Experts of a small language model.
Experts: 128 SwiGLU neurons an expert, 2 picks a token, a shared expert of 128 neurons.
Training: 796M tokens, 4396 steps.
Below are experts of layer 6 (counted from 0) of a mixture-of-experts language model. Rows are named router (the router's row for the expert) and show model dimensions 0-191. Each number is 500 + 25 x the weight over its row's rms, rounded and kept within 0 to 999. Numbers have three digits each.
After each expert's rows: "mostly gets" lists some tokens that are sent to it at least half of the time. This comes from a sample of Wikipedia text that the model never trained on.

# expert 10
router:544481520497467527455524487541528454473468485503505523480539496515483481498517551514457479503525527500523545468501491507473483495520527523471463493519502525526500500478501532523480486474495520488466522478531450540454502496491538524517476501480531519485496544512495524538483469531507447456491485471460518477510528510551538486505522488516501494504464491498513478463507550515464537486521534486493505454469457452500519502464491491464500523503499517517529459523497488521530503504504535471472476472482490507486478525526490524514472505513495509487481486485513506451535542540483456522
mostly gets: ",", "\",", "),", "',", ".,", ",\""

# expert 8
router:517486538557511511501493539505488506471464513504538507511516526513462461524533509506470536506498515482530503493507477498515480541516509523492459470476491538503494508468489502528503455476501534472506517527526496501468507487535547541503517476463477534498446492515488506485522492542525453498494469472482454489474499539490527490554553510511473478491520492469511500451482554485453507476496542483501474491482488508517552484471528485473500515535535500524515499491470492453478473489530536469499490483470543498500485521531472510478468513484465527533487480464470507467556498518504503492
mostly gets: "ruct", "act", " cert", " affili", "ident", "ract"

# expert 6
router:551507520530512504483527524496505462480461518477492513507532460517465480492548512485478514465483527483526513489471473487507499482510535541508485524489486523521511500471483512523518444483492538471497541479535479490496533485533504522523525475465513552513492509555465492494495480525509510488533482507481453482505500540516502473507538485516484476464513440469522511509459511471461483501495503502514493477502509516511521474485517540486511494531522494523530500553490540511461462475514514456481516461481485475470465531542500501505518476478460516540527519476442494462542538510485456489
mostly gets: " st", " tr", " sh", " sp", " fl", " ab"

# expert 23
router:528475527495451530464505471488502498460495533467504565509523489507477486482542515487486494473501539513513533470516499522534481503532539504480467470482505512541490492496482547516516499469514514481488502496508470535467518525544536514522469465482516512467505544510485482504497472555491465473482489446477498475468502547559517502485528483480483464488529477471542500460501525506481481448493523483491516508463432485506534483488487505492485527518547520498530501510474506513489474464503541469493494456462527486476479491527499540547518509498503521490497495479469531490519513518510462498
mostly gets: " —;", " –;", "%;", " -;", " .", " |"

# expert 34
router:532514530529501557465524516510500493477505526490534536559529480514490472509530518518484531500518511500499483499490491523477485472537553524463468483539481528524475537475480540518502427489494517453482503485516471495507486511483523544521512491463519548488478523523488495518473466533533490458515478494477480460479498495512503465544517508519487478467516480484516481463494528530505538479498524535504464464447495504487565485475494520484496479523528484534505502520495518520504479439523510484475506464480527466495465524509503495531468483518444490517511485500479512465527493500520486530
mostly gets: " some", " many", " these", " several", " different", " political"

# expert 3
router:522484528509458536482521470542506477489456500494500494515503515525460488505540539524464515499504491532504513462493503535510513523511501521505494484546485538508482486501462521548487452449520492475475517511519478540482520551500522501523495451486543529482487527513496492525483490522473451482506460490476474498505513515539528484528539500470456462486510483468508500470480523520463470439515542506480508495480466454541506507498526524446478468524518517509511510516483522467475490470518539481523515488470494504479477505508484487502532537499491488471521476484481521437513542513503448512
mostly gets: ").", "\".", ".\"", ".", "%.", " ."

# expert 22
router:519480544505465498471527518522529483465463525491507536525521514521445494497552505500505495485501530477512496482505466497471481452529547523509468518499526523498510514468482556521520511497482501448496538511544475509474497507504502520530463493443512531504466514527490472488479465514491497471513481504492481461468535507513542457493527471474515475471513456477514504473497514463478493505524505488507457478496526495516502481511518532485523484517539500506542482545508525485475419484560490500505540484488510498473497534515472521504513503528501546543507501470501517459536541494507474519
mostly gets: " Los", " San", " Santa", " Liber", " Val", " Vol"

# expert 44
router:534493563512469521496546474496509472470453490506473548486526504544470499470541528487484476487486505489486503477529495506491503513482533494520474532489480537495529490482474497529530453451496516491503495485535475536481518501492528513536512497450515516507501521579481489507488481554510476499529467468486522481514548521509502471523522465486469455474484444463507503476506516513508494485510526492487524446509500484477538498468485495459486473524544501508506505541513524488488473490497525449521500498498511506495496503543470502527496495517455489491512516498486485452547568498514471494
mostly gets: " Mc", " McC", " Bl", " Tw", " Kn", " H"

# expert 5
router:523504522533455515447545541499532448476485490505511511506492487528488522485515529493486481442528511504485510471509516500502486463504514524487485458550504541541500496500475545526470487474526504467496526507538430525463475501499519496505481502492535497459473500517508513498478481501494467461530516493476516487482522535529555479506511495459483486516489491483541477477483529502456501483536524485513498493469458472493524501458511540455517553531490495510539467513538482505502488481513528472506543487451546509485490529502519511523509501515464509469522504445476492484526505534487469508
mostly gets: "):", " include", ":", " ·", " including", " Synonyms"

# expert 11
router:512511545524487523466504476526564474474479491524562514549575471493508463518523512485458478497501564491522523479497495537510516493500521527496467467518515512552457504465506505534525454454503495490471486470512490521470508486485521505527507512484521535492500500530479503520497455531520494491480514500472532472501518502522499464500527521488453464483505478495516501477473514523466493480496523523487479500462483504548529505495471538489516481537526459520533495561481493490464517436526529462503512504474523512501465498507457518505518489518473486530486484481479495486490518492508478528
mostly gets: " him", " there", " said", " what", " himself", " you"

# expert 28
router:493471551491496526481523511493496460472484489502533544523507513533464468500522502462486493509481512465520490466502504522499517513507537514468474503525495555542506483480472535516479488462507533473474498514515492512481530488530553516528495496476491507483487520534500507519498462534512483489488488473469481497472511567500485473549517519476467479507487474446502489403505519480466526453501557486506476484489477512521537483486533491466476485546544528503495511516470536451497482499543521486452533492474550486493517539513483524494507502497507518530494504477505524502501490500532499496
mostly gets: "ett", "uss", "elli", " However", "auer", "ein"

# expert 30
router:515460517519475532479493493481485465469464513514494531507523501541467488513519515511460488452525541524478500495516512528486468452524530503473469456502499511504505492487482499549531483476498530477483520494499471541453499531526520512528478467490532543458505545514513499536500488513476478478499477462464510485461522554536512496534497492488487495510509490490494471455495561476497508458510515477495513463471457483493514497474475520467505532532495521514524477507476508494432513486545521465508539462477541504503498504533503537509496513514485523499476472478477552473516545530513472496
mostly gets: " |", "\":", " consisted", " @"

# expert 14
router:556504565555460520493520467501531481493429521485480553507529503534488500475530510492481490468504482484495517460509492524516491513519529479509465533496498506503513522486499536511507452484506518498481506472532483507470500559506502526532491508458514535503497540572506479514509469537496490503522449483474504451493534528525515480531511460499506479493485456453501502484504506503512495496501507486496515458506485481479521471479495494465480501528523479525514490531484491469507454470505517454524520480487507504485476552531467489486494500541464508495512505505494495433539539508506469527
mostly gets: " W", " F", " U", " T", "Th", " L"

# expert 17
router:508476540477456570486521480506498465463460526493567527508547508504463454480522540502476500466516520508502519460514474526500476506519519542482478504496488560520476488483491531537492476482523513487458481482521441530469506496523519513502497498479513528474477523506493470527458491509493463487518524493454481470501536525516503455511548474464457443500512489485516484494508524523497503499509505500524480484481490462518523495494504515476505499536557500529500500500496531476481490490520534458526529504470554470495500530493500531533481496539495508495481502477503509468526522484506461537
mostly gets: " John", " James", " William", " David", " Robert", " Michael"

# expert 21
router:509524510528511502474517483530523445493454490498544523520495492476490461511532554468454512504487531494538476458480467503511507476529526510469488519517515524536450493487503518519505498490530503504489486513510455560510512518518507507541473486455510513486467511556501502499497469546527477444498518508484493475474501498516504493507531514487502462476520471484517492490480513557475494458493515520497506456469471475531522508493476521483512502519517514538541499534450470530487493449495525462494505469450508473506486552510481473533471488503496520493500491512453551480550516498507471512
mostly gets: "%", " km", " mi", " million", "%)", " %"

# expert 0
router:504499547561465509463491513509527499466480506501522531507499502531445456504522502515472532468464516486497495467495477496510494487534529522501456486473509530511489533480514505506538492504508483488499525514532533499502502524542490521525517497461501521467470498546515469489481484517514452483485492488484472448509500568492498505489540480499495469473525485455530518490487509470493462471520514491492457488483507511486502481487537485466542505537546466494547483539427488483483474479512542478515525472480542470509482529525473477517494503528480516547510517468507526455535517514522499515
mostly gets: " Cup", " Euro", " Loss", " Final", " Chart", "Gls"

# expert 40
router:509499507498479518499545498500509441477452498473493539526542518529497490510534539515478503471523527517509529456538476542527474476541505519490478482503487517511498524507475513527534469487521524484457541496555464549451497514492536539517514503469537537481455520521490498532480484513476456443474485472464499483460530528521513474508499505507487455517497462452544517474467544537487474486497524477492518484501452489484510489464515503470506542524513486510517497504507526469472515479542530475487535489483518491486473516503479522488484496504489521485492484460462502485530508506507491517
mostly gets: "\n   ", "\n ", "\n\n"

# expert 41
router:548458537543479542465540476526508418487462499474546508509539521516510497514506507495460503472482539481501527446504475550494483472511534547489476501512483537512511513476479525523513465486510489486487507506546498522480495507502519545525510500452512505490470520529504479541499468514483478443500503453461514477482511512500519451539540514501499487490477478483542476469485515524484532487508517497486483493457500453533520472456501530466479501535505512522536506536487493525484492465516515470504522496486497478513498544482495469478488518511469496508494483466502516462493535494517477515
mostly gets: " July", " September", " June", " December", " November", " January"

# expert 35
router:527511536526484492510520484502491502483478512527524523488513473523490492494544526507481484490507491486516509478501502488524484511514494499520443500509477518518505496475468502506502476461517493495459528530507482533434517487524519554531523509487512535501460545532504480498508478554486463507513514480456462491483504502497532498538517469518496433487480451481510563488493500486478494447526552467505502477501480508507538489471505514464469472538543498522513509517502483516522450525527522443480520499509555490482480554552465518502483505496487499521498486442471523460523509523520482490
mostly gets: "g", "r", "b", "av", "l", "ag"

# expert 16
router:536484520483483532495496506529506481473488484470518505520548528523489496500509539469460498481507513514525546482487497525485504497501519538496462479499476529538492497492503527524502473499501505500476525473516444530475490476524541542516477481477519521501482535524491502544480478519494442460488463485457516467509517510529516484515543501505488468457499508487526522470492555513479511495532513466522460465454442475503537487466508489482501534526514526540511465516475502502494496503523534443468523483507496519518468544500476536508460518533479478480499488476498514446544511528519460537
mostly gets: " politician", " footballer", " producer", " director", " brother", " president"

# expert 27
router:510493549560464532467484482524515461490474470493534524518503518498479447489523506487470514476480538516525494472510511533493482486534554528504470524495518504521465515505495537528522481499535481497470506507532492507483484530485508515514468515447525501448482534530494485509483460490486494436471501517469507485468517528504523477510535481488473449496517462489527476466501510533510534486513531511502454454469491497504515503478487499492528527535537492518545492521433513493467494465509527477516511498486537472523495509496500496515497500556490510502485510470505539472555514515497462546
mostly gets: " Championships", " League", " Championship", " Cup", " Award", " Team"

# expert 31
router:554493524543482532485498464497504485451467495514558537506500475536490455502538522478480476478486528477524492483533465496498508488530503541505473478503462528516509527462485522499511470474553507492445517508527449549480496494501551493543474518469522495494462535554487473552494488520478481477493503462470484457504517525515539488550505501507504483431478495469522523500487511478508486470532524501501483486512479525497541487494525521486497473511519518510511475510500497528498466499517514479494501510444523503496458515538449524478520499488471528517495483492488520500525533516522487478
mostly gets: " Kh", " Bh", "aj", " Raj", "kh", " Sak"

# expert 46
router:552510513491467523471555460515510493479439492453488499553507512519480481537542498513488500482529504524477527443503457484500471477507543509526481515508503523509496522471464505541504456476539518466500531490520532493488509542487501544541494497474529546500486483539515469510459472526463471491502503474471495467512551490498525504542538486519512475497528483509494487506462495507516492496526535483515538498518477475517512486470527544442490510507514488540509505517512486470502493472514505473511507461443541500478493483519494497522517501529461479509516507498495499458519536521545472490
mostly gets: " Pro", " Genre", "pro", "Pro", " Vice", "Co"

# expert 9
router:511451507575469522500506494486525471477470482516497525527510476527472461509513543523486472519489513498484506455520495525487488506502532530510469473492522519526479500472469539520488483505528496474487520498495471547498536533484516530518492485478504544426482507582492512510521493515489473465513491452496487501490501510505489488514520491485489475503490486496506492455496498490443507491515533523486510484453457516473515516462511502473526523517502485512498507527453500523488467467559564484543533472471507467484493500483464547530515509535473510478497491485489542485526511517485451500
mostly gets: ")\"", " =", "====", " Candidate", "Scientific", "Species"

# expert 24
router:526475529535469517459522491510511515501472509519511539505540439533479483518509558500464509453484545508523526496514478535519479488511522490474466497548503532498494515454528530541469483471485486458478514503515486525486503551521544506536507488453505493465498548512521499493496480504501472475502498492510463457460511565519506489511514482500487473476536466469519514492496518480505529503533535532464453497508462496511520506479488503476534511520537486495544488505502495472471484450527524478481517485452534481454516484536510494545503532494490483504504507483466524476498518502504464522
mostly gets: "On", " won", " took", " taking", " gave", " leaving"

# expert 42
router:524519514535511519455536494507533444493467488499513549501494512501493477497517523468473508516495524475487513457496452514513509452504532511473482526492512540523484497488464505528500483476514518480503503509510496516493523530477527530503479467467504542453468544568493480493508448513492502453563515489466506462510472511509522470505520485477501478512492480493573486498492533495496486469510516482501477457489475483528523506495495531446477515546496507549543477508445475506518484494512518470509511499458497513485482532511501475538506486520450513523529515490475525461507538530485478531
mostly gets: "′", "°", "″", " ft", " UTC", " mm"

# expert 36
router:505491517509498513489506459536522461482466468490545531510541503522480464481502511473453482506518549506533526461468499543502510500492531543486468512512475502526458513499512495541515472488515516485476535479519470495478472492479510507517490499459504574501508496526498522549447462527490461470489506502472523492507511514494498470500544502511477458464490466486522505487489522533509545467507517487528491450468464520477525485482472520486510520551536508531523485551471502472459497459519519474512505499473510524528498537518487525495480503525452503486486523482476515470538513504537471531
mostly gets: " School", " University", " school", " College", " father", " wife"

# expert 20
router:499480525530494518484513507515527449462464477483551533552529523483479430473516511493475479501486525503533526459512501513516513474519543517490474497514481523533473511493468515526508470487502537493491492507533497521485479483508521508532491492470517540499487499522519516541486467522511487494473507494456528469453519509516514458515543514504470453486486485487526498467468501504505517461528550482508472466453490496543502519470527515488523508535530500492509505534506510483475495439522530463511498491470499523510458527523447501497518516535459509510452486466452526478545518523496482501
mostly gets: " rights", "iege", "ization", " Science", "ability", " movement"

# expert 45
router:531488506552474511483521486521511485450460470484497529489510481524462453518501511509492496501497518522479520460476457519534504489497527505486471475503458509523503492483495497531489481492519501496458509507502482523489495476527535525524463492482517522425477504555491508500489461542511488458479479435477471466500537550527521472505532473495473501495523462484518523474499556485479498477499521499487526491477490475506537456492516508483477530532502497543536481510514537525527495473537517468511499519476478532524471525501451483508507502555467512485485491454508524484517504520536449526
mostly gets: " (", "(", " ["

# expert 1
router:531488543486516551492515497521521462479494497482538506522506472526460476516513535514496485491539547486513525483509493491508494481523522513451494489550482533544484488459501533534523482469479523480468492483559487502462464496522548516520513476484531494502478506531512520521492491525544495463493484497455472480498523490521503446508540498513484487473519495491517503475467536502494520436517506532494488485492490468498544484473482509495512485553496484554525496541434501471507504505508508486474510472474504451473450518487485540494477478529477534490479508489483512462537522513543483486
mostly gets: " but", " been", " has", " also", " be", " well"

# expert 13
router:547483537521456533492532523497511495493492493498538532519521461546486454504517531503486482471511493511517514472484491494492469504511528504520475488531464562508505503483521532544459457457493493468487508515523454534490471526494559511523487478462507505482477566497503498528488486507503485496523472485501475464481547553498484455524531460521493496490492470476509488471515531520496513503549536522464467455495474506509513493483504510454504503532529511511524465496529516458475501493506514470475518493456542504485485505525510497513516536539449468475493477492478515461525509516526482505
mostly gets: " against", " for", " by", " Of", " featuring", " Like"

# expert 29
router:507455527500479560493525472537521477489474494494531533510483494509470459472515521458474476496490525499511515453474489527500509497522546504469487515504500560558463491475518535512503480467554528496449481489507458533460523490501539496522495505482519526481473540525504516536476459518459498488490496497456495474482516539511477480532514516487469489511505493482504489433478533530485561468489534495507473481470457461518533466495529539472496524520520519500500475494451507521512483486535517493477515485462527484509489514505467537516527515519503529498503498472495526487516512495516476522
mostly gets: "ić", "sky", "ensis", "berg", "insky", "mann"

# expert 26
router:552496541544476542458555481520481468501469496518486531506492469482472499527527534477483506463500536522482545477471465535483495488516528492480475500526482522504500524482468521531511478470493509476467505480510489506483504521518540533519501501439501514463494559554501502530479476499488485492512480470446496485490509503510546456528554465480496466483482460498540467454470515501491532500519511480468488491483503485524538520492477491461490517552509518541531483525460497529453479466520502487509496501481509495524477543527480493513510503526453494540498515495501518470520508496495496490
mostly gets: " 0", " 7", " 1", " 4", " 6", " 2"

# expert 2
router:488496501480476537467518515512518483469501515482514517509560479545480461503542552489492504495523508523506531476507501511516479473532536504477483488513506552523450502447491541507484459458491499430465523519525472517460472492517537524526481499488521488479487524528524534504495468517514505493519462462453505503523531504535514477537523474501461478509502487519552511452517524505481497474517504527466490470504474498489489486469504560467504498519534481520506489532513503480498479523495528465486489459474516441481487505522467531513505504526491531488481497494469510462520527515545457500
mostly gets: " or", " and", " &", " became", " become", " becoming"

# expert 19
router:530488494523482537479534508520484470485461500512508540493536489531495468527544525517463485458527556482527536472493485531499493498501528492459469497543512545501491522470506524540472487468488495474459542488515478535489508515498540508543519465456509532495491532502513497529489463499524496454511507483497478461457530578552492488522535504519509501475499472468555506459490531498512527493535531527490495480476469498508503482468476541450507487516496505523542482519507513464500471507503513488475518480457498464461518517510509469522506512503492507498521513476465524473494520504497473514
mostly gets: " along", " located", " until", " in", " throughout", "In"

# expert 37
router:544497508480498524466513500502504484466492527496500527552544468518493493513524538504480526482505499493510516464513470522492489474520549517519457496530503515541472489449504554540517428483511512469470512484513472513489484511489523526534510503464518517470494540516519493482491476540501506444526455486422503485531523519545490470553531532488501450469490467484507465476462516511497521493526494528491485481493462512508551486492493509495505523509527480531545476487515502498502466491496512486497512468472495468486496502525480474510485484519455517500521497481467501473518534501542458534
mostly gets: " a", " an", " This", "The", " his", " another"

# expert 12
router:516498517527496539486535451470538495510477501481493501538510486496498455516551532523468529510533521502469516478528471542516502498517528498514466479520511516506490510473472545533495487453523514491479500488499486536494515519486543550527518492471520504459510510550501476486473496505480452448496459482478490442454522510545512500518523487483468490505492462458507523442478520513495488467538551503469512486469500472482513506503510511482507544517530487493512459535478487455468465484547532489513525483483511479509501503526458500524501499498499532529510512466498522466511534518497456527
mostly gets: "|", "|---|---|---|---", "|---|---|---|---|---|---|---|", "|---|---|---|---|---|---|", "|---|---|---|---|---|---|---|---|", "\n"

# expert 4
router:521482520522461542482546458533503477478447470508552544524538492497476458503527527490480485480509551508512512439528462529500502471514520506465484510517529542515506502481511520514515503485545505511470484494529463513451521495506499516557462496435520519459495513516503481521447454485498489474505503493447489496467526535498533467522528513498492480480507482487538464475470501501489528456506532488523514503448491508505523480509499533454512506520561505499524497534474503512471474488535519496499482495475533471510499513524494526492491510519479513486505493472508530469529514511482484520
mostly gets: "shire", " Angeles", "ville", " Philadelphia", " Wales", "ampton"

# expert 18
router:520505530573492495470491462506515489492427485485538522511537488507515466520508519496502509476473545476507503468495490533493501470484541510489464480469491523517483524472531512537523498491526514462503495500531500505494478498512531504528518506465514547481492480533517499514474493540525472483493492479485527483512505532509470449534539487529509452452500437453498520504473518491511523479506492461506475482515470510519484505487522503484520498538529463548507463539461517528487483462520518445544523476466540464505505523511467543506508493513502515533514495469482518447522510492522501499
mostly gets: " rock", " head", " air", " water", " black", " red"

# expert 15
router:527480515528463528498504478509529461456471491514495524505494475516476482489519508495458466493500535513481512485471473554522503459488535514529473484525506510531490511454475514509476479497525508484459531513511431515471499503518552527524482495470528542461480515548469532518519463540518483466531482465490493496504499558543486460530520478484489487489497473493523479464495550509480487449482537501499510491513482476495518494502498528464504520499506505532502473524515505523529498463529531446506492517476485499504469527491460477514515506551478505521481501482497512469538526520516434531
mostly gets: " \"", " '", " [", "’"

# expert 38
router:552500524494522502495530504524519454465456527500504496523540466516445489490535496502463495454505507505515492482478452496516512482503542513517479519505507508532481489471465522529491452456500515465511539492542480508511507494514512513520507490472516552509491554555498506499490473513511500484531486486515466483491492514538520456499549479527491487463533449480498508518465527473464495489498514501495506497528522482510538496522510527467497481533502498516522496536472537504491474431507502449489519459488488493468475503513467498511479481509444515543526511482467512456541543512514459508
mostly gets: " re", " dis", " con", " res", " trans", " ex"

# expert 43
router:546508518493472520465541476483528494506447490479498483547511509518473491532534513485451498467539515507487516465518445517541470499501540507496480498490474515518510524482474482540519439484504527481504539478518500523476495506494510535542517501484503551469492496534494479472481484520482443490484482463488495472477509494535525488531528507542498492519513473501478542475470531513506505442513543466487517488532494526472493507504512515465463524538523504543497500500505504481517492453545510472481493458442549471498473507532469498510483513493499491506520511482500504462521539506543460511
mostly gets: " non", " inter", " Inter", " mid", " self", " multi"

# expert 7
router:530473533499496543484510457504521478472492521480561535527506447529473511519504518480502525488500566500526496489512491527512477467525528496494469482542505524546501494472498506542481474453508511480477493490518471511502490526497527518556515486472531498497499524534525513530496470532515447459489502464459479482493518531527498428515544518501456487480544473507511521486484532510470512476490513504470481497526448472540528518465488526471517472529533469523495486488512488477489489474561513486479526485500513473477495523486475530510481509516468504506478475460481523514502517511503456514
mostly gets: " would", " have", " may", " did", " can", " went"

# expert 39
router:508483528499480512465515513495542474476465512480503538500520518535455496491532520477486478477501531470508499485484456538480503480507538557497462502521507538513528510449487536513522472501485503457475521501532484517483520466500543523512468511451496538504457548544501489512489475538485511491490487509478461460502532526531523444490527451481486470505515441477510515461484514490464490522521512498485470476502497488539505465491534499489483468537547487517520484538474513493456477496539502471493554488514508475485488521513492534516524504531496519528489512495510502452500547481530501511
mostly gets: " Nic", " Luc", " Wil", " Lor", " Jo", " Marc"

# expert 47
router:541499523540489533455514483535490507470480474518495552530515478511479478504513547482493508501499515498499511476503469527513476468515516524484452480526471514537467489475504529537541437486500538489489511491506502511480480538523525490544518510475481494465466558547518507491463473507474494453489463488465511484497521498494525461514542500466517450472500483481496474466512510480492507491507513513458470489476467511476571501502489494477481507539535471554531484511472479525492515455519522484485503480470519471502488515535507489544480502519462488527509503496476525481545500509527473536
mostly gets: " one", " second", " third", " four", " three", " every"

# expert 25
router:511493512556527521486519535520523447482479510483549512525533514514508431506517532492497465498512557468526504487486473492518489472505519535464477503544509516528473484491493501520486452455496519492485513493517508529480492515497550512528475481445506537492518500529505510553496496498499459479472508501485507492479486501516483490543544476483465474483524456488547482481485498511470509499511537515478511498435474491508528509450524505486524520534484474518530471531489497456437468475520540460496491492457532498493482527503494505497517515537453501524476488502467534475523496496494508508
mostly gets: " released", " Succeeded", " based", "History", " Preceded", " wrote"

# expert 33
router:521485522519498514487539494494513499465489514462506496530510515495482489462517534482483467506493514505492512491490486524541498484505505503500483487496522514537501460488494511523528502510519495475491483524526448497453514537454530524529470481472517513464482502518519515510481469515492466481497493481470512460471495518526554490508545508477476490513516463497538508439475540536513499444532513501497499479462450474494548502465532538501484530530505537514524491526435466530471490452506552466499535476451516479470492526525489551528526480481490497492515477489468533481509517544499459512
mostly gets: " ==", " ===", "|---|---|---|", "|---|---|---|---|---|", "|---|---|---|---|", " Animalia"

# expert 32
router:541474518528490570472538506501499483472465522483530524546529474494487467527506500496470512508486504509494514467526483541498489465536558468502453490515505561490482539506482528534499471505481514454476506511550458513475519527476509523525509485456530518498472526507499511516479449508512496458535476493458513464468549509510515484539534529490488478485482485466519478477483538513513541492521537512528483466446494528488538458487498533476499517488531482515509480502512537505493488461521506487511528479470506484503486508524505484517494482510493517472514488461474503457531515506496454513
mostly gets: " Soviet", " northern", " Russian", " southern", " British", " Western"